Experts of a small language model: 407M tokens.
Below are experts of layer 3 (counted from 0) of a mixture-of-experts language model. Rows are named router (the router's row for the expert), gate (a neuron's input weights, with its number), up (a neuron's input weights, with its number) and show model dimensions 256-511. Each number is 500 + 50 x the weight over its row's rms, rounded and kept within 0 to 999. Numbers have three digits each.
Before each expert's rows: "comes after" lists some tokens at least twice as common just before its tokens as in all text; "mostly gets" lists some tokens that are sent to it at least half of the time. This comes from a sample of Wikipedia text that the model never trained on. Tokens count by the router's weight.

# expert 4
comes after: " the", " a", " and", ":", " to", " of"
mostly gets: " g", " l", " w", " b", " r", " first"
router:489477408520511451420567569484550475365562505558404518498533610547415507567473528487483455516422500513435549520433444461456531510531449500458504500485508535403504441443517426440504401499504511447409473480497493512437564546385547414476556529504480489441555514555557458554548506511547570584497513600480521516554561545550434447597531434544425497467448518568484531462516533486457441503455432355598529488435450514492524517464442522390517478554463477516437483485492543441418477458458557524531584566588541466513512528542537509453512432465402479411494487508513495451476534610375507458520517442531395481375473466470487460492439561546414466450474480418497496570446475456586458507477419509454417455522474468525463555369477531490537472514485494513489446467492479448508487561359461
gate0:441569510426556556532580425514514547493552566399498465647378558462485457527583560463577494469491540560520507597569507526552448473491569424492519485510471452528427575423513544464547597483603518460428515497488457471478436506469499536496494532469536618557474468416471548482473520469500506436448532407420500501453492448477473525532464494556440508496430565467501600490530517508559448562453472528490546399568599539494513374528515442520529426516543574509588473549419525530472466427487590583515480566555537593474473474496414480523410400447462546536502516471530528516601514504468530437546547508445489426480546549414524427501534519422453468406602589440562528525482513427414506516476506431438433598471557540454424494400514464466428427460533495527459584408542536531587550555435535
up0:593513551516507503527567443492555496536487514486489440466442469536531479460471513502541488496552520559509495456536451400475570556550571493457559443461509484488553442501526524575437579459596509506538516443550489460512499460470583434494542383459573485601564525517595362550518464457489487548492575517440462547483504464533521487541532472563488521494505446498545466517508559524600546476485499414447530602507536469522516497512470451558570397386580504572438484609492547498468467551434482565496464469519626493495479476426484519550488472460465557510441497488574574474532489498497448512523536455465448491533494575447423404551585515486494471465630536506524525465511560496500487521465511352491528540624499371439445448551498535480490531450464506508509488472507450422506577593509450
gate1:420558500483487462390537485503394494393447517427485481496411567533460456399489513429517431441507534440647448488461453425563457561487447572455473501500508494455539469510596459492511495594483550517491520447398431541451474506438494500462455538475472472498465516470393557533553457510406534531578458511519548556615486461549498475531507583520495453502533502454554519513393520483545519503512532475606543500489432492461394555416474574488480512496525481568511427475495422433503572531422545513574491498496523547504519461414570487430437574514333574505439601515501610516480554461468557501491523541446524516507555526483432548599417416460571526502546503626482514555509383557479448525349423485472477399478452469531504470529499525415508457495506546527534484439544577438534495497451548
up1:582525443519482556487439477472453564487482592457466411495424527475553500485595440446481535562518430494533513456548446543540484490498524477684560521485470539593474532525417480548559501564542512456514456465504498485552519471600497589551567508463504503459501495557473527562499493575559438531495589515583571541581507436541619450511496519506510467498456498576571537506473463453440494424495488546442504347428522438545509552491533498589601534546445509476433441481492594578436583589501479488541444461496392486477472517568488470507507440505521522521509475469590440513540493473544413487478454524422544492543488530463477504471545457496449550442434526549524461535615500466576452474544485435496527509529487493488436626459466428537579491559515489530439413507497493428511554479473507
gate2:556435484498510519543559478501518390564536533505578493520552531456370478454524533511490489451470440504587501484578488562470545530495430536493451446476567510462561518493493608431592476553519504542431553582544404434465584461504380562479540447549592522542553450466488485572525542564531529495447505514528430526417485391481540481516478417540653549492551493501494484406466549497456468499508439417488589483588522524495518497502445530540463495556541493483570530492485503531497439455470446493485510463490534440546566507439507446485503511505486585488460398492576457550573409502553536472444543443552544552486587400549480460482474441416498495551570499448396485474422448493565582457507453461527595513526433528478510484591458398551448432457489465393493607477459510562429447539510557
up2:508414610463419521559515518442480582441535565539518483521574481566609540565484546529479533510369487551468422485442532465431572509477463541505452486551482479510486475519578501544469496536494623455510500547490563527626494580465543551478472489514469495534544565507468443467501502554537512454532439602519504535482495506477493459444511427526544517480543499570499520462512520469501486411551500546437471467420595485528525496507501527433507550437578485496492579473528483498481457517390551507451474560463400580598472461569415609470503437518447534523514606505481450520512519483567476628448510455401489522581477477372473528439542412489525566479439588538450501531452453460468516521498545483479521503493552422509427564481523517547458522441618500512583499518467519540474470476471453

# expert 0
comes after: " ", "1", "2", "0", "9", "3"
mostly gets: "1", "3", "9", "7", "2", "8"
router:527471374506465510487511484430537519358589536466535557527487536477505507525428533437566496448492524415483550575442459453518503485479599422501461425549541463445525461529484461414568486525523515484514567517548469469468494554402443469477549544548566507447431528515518485491477553458555470522467533557547511593508570481587563401563533451508540490472432438547502548507563512540429524485446513431501438525413580413556488424498390638451521466497475497458358491602462431517477512540454550504516549622509506458607624499536455470463495503481508473392455452556516487517467545541503490476599575496504453485456472525565437405465469534488478503515516481410504512580533591498567510407478445457473417414446525441491453601537521472505459533541561526464540460540502464465492475564481443
gate0:450511436516502458446415490481496453487413443511521501401465596479496513459514455553488506549613421497490513479486506544500452480484534519547624449450573517491438561509548518528486472473431461564573533459464478448521507464458530528470484494561491520479502584469559506402585575485451456470598473505456473440534481490479546491482543627405442482578500566413550571549442493533582503480467477452481569505571522530494461403521453453478425422467557600483471493516510445566489527502587438565500538583515521472420399493430515501480468589524426421498492440506527525556490509505603532436444474502471534449553456526539525529530544473529476494397517521467524505465591330420520603513422484402471522531461423485477518330502646448497510544536529443502529497533439477532638407496562542
up0:454509519470539424542422542417474497503544425423521522468468478510548544544525419480441486552489489485440491452469588458527511481545536486504485520531548449470436433498592554434537499546572518498509438518545443538389402504475527422502457564566483536469460533624416418462621452511380465613538421518431439448372471511508634472442550488523509541537506476471531580559618446538572372521479584458481474477487494500478463459533462581484485415588551498457381485574437548502486475525541476445461457465549468602606460513464611514525556541547461489608482498485537517587540550487564486444532441414476455563553479513479436495588587506478415523513495514561460437491450454561459395475423471470452520450594416485490562497528475526472577488463416509508520488468455496475526481564485479
gate1:540536535468393513491556559446503578489535452542443470491512409563448475466413464417543490499533478573500528521515483441449393515551560499400389530645496492474530502405501498532457528473429468460575549484431495522491468646482523470382496433417632497618457511454483506541557577504543512471476608411490496618520478519464528509533467517457493499411508412496584540544544438536566510567633510473508463548547428486455487426552451496487538391583515549534530570635502456480524491518510441505506385378455445497513502474504423554579555493490565504526411553489499594439545571407488504510436509490491468486453443585516615536518472453558615529510477527524511508503457427541437506442437514500418454458507476536515457443507490419482458528495540495504534512458490572579459476588565583
up1:527533505535530460469504484474466419569410523491465532458458619413454568492521500585453482519482500483516448485410440442594470540512507474446488465472473547449473515476490647464500450545557472470564449476530585536406499484490489573555490492535412548556542475392540423542502499501498411505418393573484528450456583492482526502489635469469529524493580541466507486493504505502490495467478480487527535502517491449498533524434446508453564517529588429438499431501474511415411461337564524514484524503498495483504482468483496473497523461435430536495521426522546520452424442515521452500527523534599451515563575459477574549527399489447451508523489508477583534408511421436545502516493496493488580519532496476523511424567471503585483524555565610432546636512463494599487425443572435
gate2:477535514515500409480539550485470516435402510492555558568438513599570489497514522437516569473576489465507534547493539438525449432497526481415530486488480468465450512527502503500501574472438598548476430442454479520400509567552497513423487540482472460516550408520484524495452522532645485421555486519516456569574511388444413568473526519520621466460421525490577551546558470512478465526513455493477457470555508548478462364532433538475557503453525431415504535412454521555511580382548423482499550502474400509439532554525468464500456453474532539478541518514554475508489482446498432516559415490468486505484542559485526377477486492476502609482462552440524547400494484410450467515546532524547405508505534431463422535499532486469459602387517465557475559589460495520532452473491509
up2:531535488447512510517505507445516557448401514434510354454549498478532526522471528526554520530492533555483503450507558498513535375461493454421416511524362397522550563599414496543482448447502503477528527452482518502450529452421547607530500508575458573515550534555481461452540473558417497484536648521468526542562430506391436512596597577467486503585506568584539464483410459599451518573436528537533477467473547497489522566536457446513524480526579570449550490431507453508538422515511541474480471622507567490513454499498501556494388526494542649455577517422637449385559481501511504532532592491522547426517516564462483415492591571488534495546508423461497440531563452452524547443461541496598516524573492471529464512501556518600473452530478594419570431456471483450525516534551566

# expert 7
comes after: " |\n", " |", "4", "3", "5", "6"
mostly gets: " that", " —;", "′", "°", " when", " before"
router:548535470398434510433569569476494542402590528505488569525583640461506512562529539446526449494514553508490567523460485509545581513549523461575494481542470535487521383439538492468522418448478522500466592554539456499502509563378522432440553541609541517530552569553508439498461534564544506470483532534457498527496504510550465470545491495502531525483546491512516592484508453568492494510452493360445521506458534507476516485526409514406562367501414500420471471526427511463458466461437506535530567513446465502470500553513477440444553369605521432386551486480432556419482523523557507462527465503470462532476501529568380398468483512461469461426485477502568540526435604486559498502455460472548373490436524435608502613459559514529428551443506500453469463477537524473488467591464426
gate0:519536479538441474506500549491472599423539442483528416492495498526516531402530491534466530536486463507480446453477540427547537522584558543517444553491527564524559528409506559507476409552580585434503534547473473554443453540521541520510611584474476449584592497487454474577490600446498477416475539551534480477549565517439470503488519523531535463426474508507513496514503492531435500618476479499444433512540487537441493474537528538480503462502471598540466424471462538450584335499509548478414530506506465460537534452548533500504523494518567432535564493555489538402577550372528416541546562544538398445513470514416516643520542510506492466522404549497577517604485434544535498517451438456537448532607491469494530530450599602512474500516562435451549433490502512521537514530459442
up0:510535496536517454503557464420485444541526515425431507486529515586539509483449532420486529588550500605536478514516508517391496461495522520533607520462428434550493498526517534376454452519519484459507590550536577498522570503473423471559549471512516494478525594413407557498438505472500484568465417486541526563519571491597561450486443505572450532599455466531352435538503479528524489559555469453527508537511485508528491480550575496466472504477388517605530596491490440441471537524416559524531530533462560452532530486493506461588524570534550548530604503476486555521470515548459444462540430452503601499463588517446472505463528479454556525475541549496489488370557510433490540397483504531395465544462554461521499532596488470449413550528414548503452527471499533558453506515570538
gate1:503524543561476539442431510503509638607511549528459555468511455520611441583494573415450397534565468585486502508481526439534466460525497572530431584483582431489524456409473418566563518461527471440539498470445487439502475485547493417471399434511454432461505465476642481484576492512508490529556513444547542491587454496595624472483552470477454539516472463542579537525569478479436586545479414559523471475546464476501525487485497405488527491486586468466490440462461388534467543554475483526543421463463541525421527471566480603530391427526444370378554530510401608503446492598506472557518466466512578415516502487454456538524452496445583582408492532558443561558517455387495512540495483443512565522552584433568577524436455471517444547538515493405466530527504546439430472454465530
up1:571530456522494484401484502442478465494551446536477435468486481523552468350526504506522511527459491489552546447443413497587484487523430525448419555516528468547410494473538540544489487419571434520524528449547445463518500438550441549486503569465444512459441551559495515527550520527445517376534452485507504475419541497470496454561451479601487428440442491497470539513456553443463484501573479473627520525409496474407515428552580585550469489590480564614428510518488501444443413501505359491608534511544439456561486449574527570500517580595561522431427573564584438475549504536536515498530560456515427522517574541426465538459545466599420489437565474498501463461535506423496546548448586440537430595606520418502412427440440592504576450446552469499506467438474550521522446407396546
gate2:519495525527565466405545579583466525482459455494485433497558520448500502551483572496464507480473462517499418491451568544489494494545537542413463499522551616507482510553563499492479478569408566442533523435506536539472448564402451468538538603456595590589526484574430459531519488543486534503522484578533575400523520520531518538469541520455436465504542556519513487516434445548504538484486558444462493423512477492441488603469449419499540606430484515480479529455622525396563551504443451655512456431425492454513456532537520505510493459405529514459516413588442436517534552472495518488469533482522481491517516485550506463518539513518558401453505550469517421489520531474550484487512530531478431468474561541508423491510614541554473492580536543465459460543478570535505534542490467
up2:616551498511459580455501552546494462508483496442567538481509454415551509472591466505458511556529539476487481541409558539419514484548517414443486516475497501401502452445502447428476546468502574423477551461414372477422524465526484576461537474453511534413414492405463548406492580515593413516556482489514562462572510512617503477409471512486549570418516437577480542556574383441491422469469521491545494472530546540476509483549527580559496462559394534498575515638556456534545473493416493470538439519570436523516493514465566459519550521468500566444584527565582473444479431410531568538583415567338582539573514525505516491464551438456373483530436536489429463490571554598510554459506406536410470422486455457506531393546538461494483508518533507502421545399479481440572594526561492